{
  "n_layer": 9,
  "d_model": 384,
  "n_experts": 96,
  "experts_per_token": 3,
  "d_expert": 96,
  "d_shared_expert": 128,
  "activation": "swiglu",
  "moe_layers": [2, 3, 4, 5, 6, 7, 8],
  "router_score": "softmax",
  "normalize_top_k": true,
  "routed_scale": 1.0,
  "balance_loss": 0.00238,
  "balance_bias": true,
  "router_cosine_scale": 14.0,
  "init_std_router": 0.00666,
  "lr_router": 0.000886,
  "vocab_size": 32768,
  "norm": "rmsnorm",
  "norm_eps": 1e-05,
  "tie_embeddings": false,
  "optimizer": "adamw",
  "lr": 0.000973,
  "beta1": 0.9,
  "beta2": 0.99,
  "grad_clip": 1.0,
  "batch_tokens": 65536,
  "seq_len": 512,
  "train_tokens": 506100000,
  "steps": 7723,
  "dataset": "wikipedia_en"
}
Below are experts of layer 3 (counted from 0) of a mixture-of-experts language model. Rows are named router (the router's row for the expert) and show model dimensions 192-223. Each number is 128 + 32 x the weight over its row's rms, rounded and kept within 0 to 255. Numbers have three digits each.
After each expert's rows: a language model's description of what the expert responds to; "comes before" lists some tokens at least twice as common just after its tokens as in all text. This comes from a sample of Wikipedia text that the model never trained on. Tokens count by the router's weight.

# expert 37
router:126169131072168107065114119127107063181117124117135095115113183153155210079133154136101152118147
What it handles: Commas, colons introducing lists or quotes, and linking words "as", "with", "including" that set off phrases, such as "such as", "In total,".
comes before: " the", " and", " a", " but", " which", " he"

# expert 61
router:155113153139057116151165129121167119149131097158103191168059175138082140166137123172137104175155
What it handles: Pipe separators and semicolons in statistics tables, especially after season years like 2017–18, plus final digits of scores and dates.
comes before: " ", " —", " .", "W", "|", ";"

# expert 9
router:156168157068093104099168115083125119080135097141074161148135092081055112104086148138150121080139
What it handles: Opening brackets, quotation marks, dollar signs, hyphens and LaTeX sub/superscripts that begin a following unit, such as (solitaire), "wopbot", $4.8, _{.
comes before: "1", "2", "s", "N", "M", "the"

# expert 41
router:106155196157118091130146095131156130189111101120080120115118062131087073138142139101129167177156
What it handles: Third or fourth digits of years in dates of birth, death and office terms, as in 1922, 1999, 2023.
comes before: "5", "8", "7", ")", "6", "4"

# expert 23
router:106137154112158114107095102099024077108169149157153163055153093091142113122188137155157109079106
What it handles: Column headers and leading letters or spaces in election and sports tables, such as Total, Score, Votes, %, Candidate, Pld.
comes before: " |", ";", "|---|---|---|---|", "/", "|---|---|---|---|---|", "|---|---|---|"

# expert 56
router:092159114066065137180119149155151128113130192073088122131165234111120123102216156095120134135094
What it handles: Line-break characters ending sentences, list items, table rows, or infobox fields before headings and new paragraphs.
comes before: "|", "-", "\n", "==", "===", "="

# expert 29
router:139151125097150088122075139114209134154091100092107131183128104131150112106076183101110153165124
What it handles: Digits inside longer numbers in tables, coordinates, statistics and identifiers, usually after other digits, as in 345.4 or 275,946.
comes before: " |", ".", "%", "0", ",", "–"

# expert 21
router:129167142122073097080117136101149130090075182154116154140092153108184132090159093126148072110110
What it handles: Month names in dates, often in tables like 29 December 2002, plus the article the after prepositions.
comes before: " ", " first", " United", " same", " end", " University"

# expert 0
router:112099123105181156128110107115094102080122127113121153100088182101138118131063071143138116187154
What it handles: Finite verbs and auxiliaries right after a sentence subject in biographical or historical prose, such as was, remained, retired, moved.
comes before: " a", " to", " the", " in", " been", " not"

# expert 15
router:171049107156148138148070134120141091127132139184148232129136159083136061144163032102099078182120
What it handles: Prepositions and action verbs in sports career narratives, especially against after a win score, plus defeating, scored, guided, finished.
comes before: " the", " ", " a", " his", " to", " he"

# expert 42
router:119164116130170151164181133105106097117125074171111091137092163154163129160062108125154221147191
What it handles: Abstract nouns after a, his or no in prose, such as role, victory, influence, ability, plus table labels like Total votes and JPL.
comes before: " of", " in", " to", ".", " for", " and"

# expert 26
router:154110099136137072175090090061124059111108087030185164114081098135142099106103140150127138142126
What it handles: Sentence-ending periods plus temporal sequencing words like later, after, before, until, first, as in Five days later.
comes before: "\n", " The", " He", " In", " It", " She"

# expert 35
router:101124136077151106117147183121076162064146182132129113048140078138148144097140106180171080126120
What it handles: Leading spaces, dashes, minus and plus signs at the start of numeric cells in sports and election stat tables and semicolon lists.
comes before: " |", "1", "2", "3", "4", "0"

# expert 46
router:139168141154108095096163131156144154108103067129193175149127101132105106161165088104141104125080
What it handles: Digits in dates, scores and numbers (January 31, W 85–59), plus word pieces like back, away, aking.
comes before: ",", "0", "\"", "7", "}"

# expert 31
router:172149155091089112083111160113105086147133108117154152085080052103175141085134175171078148133124
What it handles: Hyphen bullets and table pipes opening a new line in lists and tables, and sentence-final periods or closing quote-periods in prose.
comes before: " ", " The", "\n", " In", " He", " Born"

# expert 51
router:116116095066174055189122074110128129075159124109108124118098133070124144107143190157135072117091
What it handles: Quantifiers and numeric digits giving amounts, such as several, more, other, such, fewer, and the digits of 25 acres.
comes before: "0", "5", " than", " as", "–", " years"

# expert 13
router:109149143167163109095081066122122090176101162103161145090114148154155135152129129138069126150059
What it handles: Words opening a new clause, chiefly "and" joining verb phrases, plus subject pronouns (he, she, it, they), "but", "who" and "was" after commas or periods.
comes before: " was", " is", " the", " also", " a", " had"

# expert 50
router:088141141122169178114194166135128137156050098102163051129155103118070164140133133136108135130147
What it handles: Second part of place names after New, South, San (York, Zealand, Diego), and final pieces of foreign names like Sur-ai-ya.
comes before: ",", " (", ".", " and", "'", " City"

# expert 3
router:118145129125236115114140140149130091064190116137098112089092133089158155140144148082168151106138
What it handles: Head nouns after an adjective or modifier, plus relative that/which and adverbs like again, longer, directly; e.g. housing estates, labor camps.
comes before: ".", ",", " in", " of", " and", " for"

# expert 10
router:101141119135071136105119182140153086148093085126141146174143171127128104137134142099099093149116
What it handles: Pipe separators after numbers in sports and results tables, plus ordinal suffixes and digits in statistics, such as 3 |, 1st.
comes before: " ", " —", " \"", " Set", " –", "th"

# expert 49
router:191092094180198134198155082141147095071110105075151218124127165153115112125065121092140126157164
What it handles: Verb forms and their suffixes -ed, -ing, -ated, especially reporting verbs like said, stated, reported, as in clar-ifying, hij-acked.
comes before: " to", " that", " the", " by", " a", " in"

# expert 54
router:171179142127078166102123138097121116083119068114130152129072202119143116155139154169075146152164
What it handles: Pipe separators between table cells after numbers or names in sports results and election tables, plus semicolons in results lists and section-heading equals signs.
comes before: " ", "\n", " +", " —", " −", " Yes"

# expert 17
router:114146105135165106162125101102140087130102180102144116122180113110167096113111094109114156125138
What it handles: First cell of table rows, either a row label (Month, LW, Majority, No.) or a leading number or space after the pipe.
comes before: " |", "0", "2", "1", "9", "4"

# expert 12
router:086138134188091145161108145092158104133127164082065159105120129159106085040203107109097145101107
What it handles: Title and heading markup (= and == around article titles), the line breaks after them, and infobox labels like Binomial, Scientific, Description.
comes before: "\n", " a", " an", "born", " also", "American"

# expert 25
router:148084139090144151152165084125112175118117127138116019126134139104137162134105163090136188161154
What it handles: Nouns naming fields, social topics or domains after "of", "for" or "in", such as professor of sociology, nutrition, World War, health, violence.
comes before: ".", ",", " and", " in", " to", " for"

# expert 45
router:082124180139099116169112091068077082145140117129112106142133125096096165142139137208111099120126
What it handles: Word pieces following Al in names (Alstom, Alessandro), ordinal suffixes st, nd, th, table pipes and score digits.
comes before: " ", " —", " century", "–", " place", " he"

# expert 32
router:191136139112158134137135081117116123126098169132088145062090150120195156111111118110159112124117
What it handles: Adverbs after is/was or commas (also, still, especially, originally) and verbs or nouns opening a clause after a comma, e.g. teaming.
comes before: " to", " of", " in", " by", " and", " known"

# expert 2
router:109147125135119083072130165141134129120156097122126129121196127132093092140092150097087097125101
What it handles: Apostrophes before possessive s, en dashes and hyphens in ranges or compounds, slashes and ampersands, e.g. Triple H's, 2015–2016, R&B.
comes before: "s", "1", "2", "year", "t", "a"

# expert 30
router:138147076102094130087136128163108110094124125113157148148173125117158176167096182147113127154229
What it handles: Nouns and word endings naming a person's role or title, such as director, member, medalist, champion, -ist, -person, often in biographies.
comes before: " of", ",", ".", " and", " (", " in"

# expert 1
router:115108145091171066101082124115145077124186121130084153159159115144102164095085183150198138058046
What it handles: Empty cells, zeros, other digits and en dashes inside sports statistics tables and score lines, such as squad apps/goals tables and set scores like 25–23.
comes before: " |", "1", "0", "2", "3", "4"

# expert 5
router:136121079071037128141090148127140147152208167133081149152112185163090138061236146129120137112092
What it handles: Pipe separators inside wiki tables and field labels in list-style infoboxes, such as Family, Country, Order, Genus, Elevation.
comes before: " ", ":", "\n", " \"", " Candidate", " MF"

# expert 16
router:145144113096123117087124137093098130142121158110105116079107095150120148120089142106159101156147
What it handles: Periods ending sentences or following initials and abbreviations (J., No., M.), plus == heading markers and capitalized acronym pieces.
comes before: "\n", " The", "S", " In", " He", " It"

# expert 40
router:142118225122200123103122132112120119120123107161139164069121138140153161147155121080201092163142
What it handles: Country, city and state names and American in lists and tables, often after a comma or pipe: London, Germany, York.
comes before: " |", ",", " States", ")", " City", " ("

# expert 34
router:109100117125143091136151154118144178111121112069157164184156115172108127150140139117142138153175
What it handles: Word-final suffixes completing technical, taxonomic or foreign names, such as -ennis in species lists, -ational, -ative, -osis, -ic.
comes before: ",", " (", " and", "\"", " is", ")"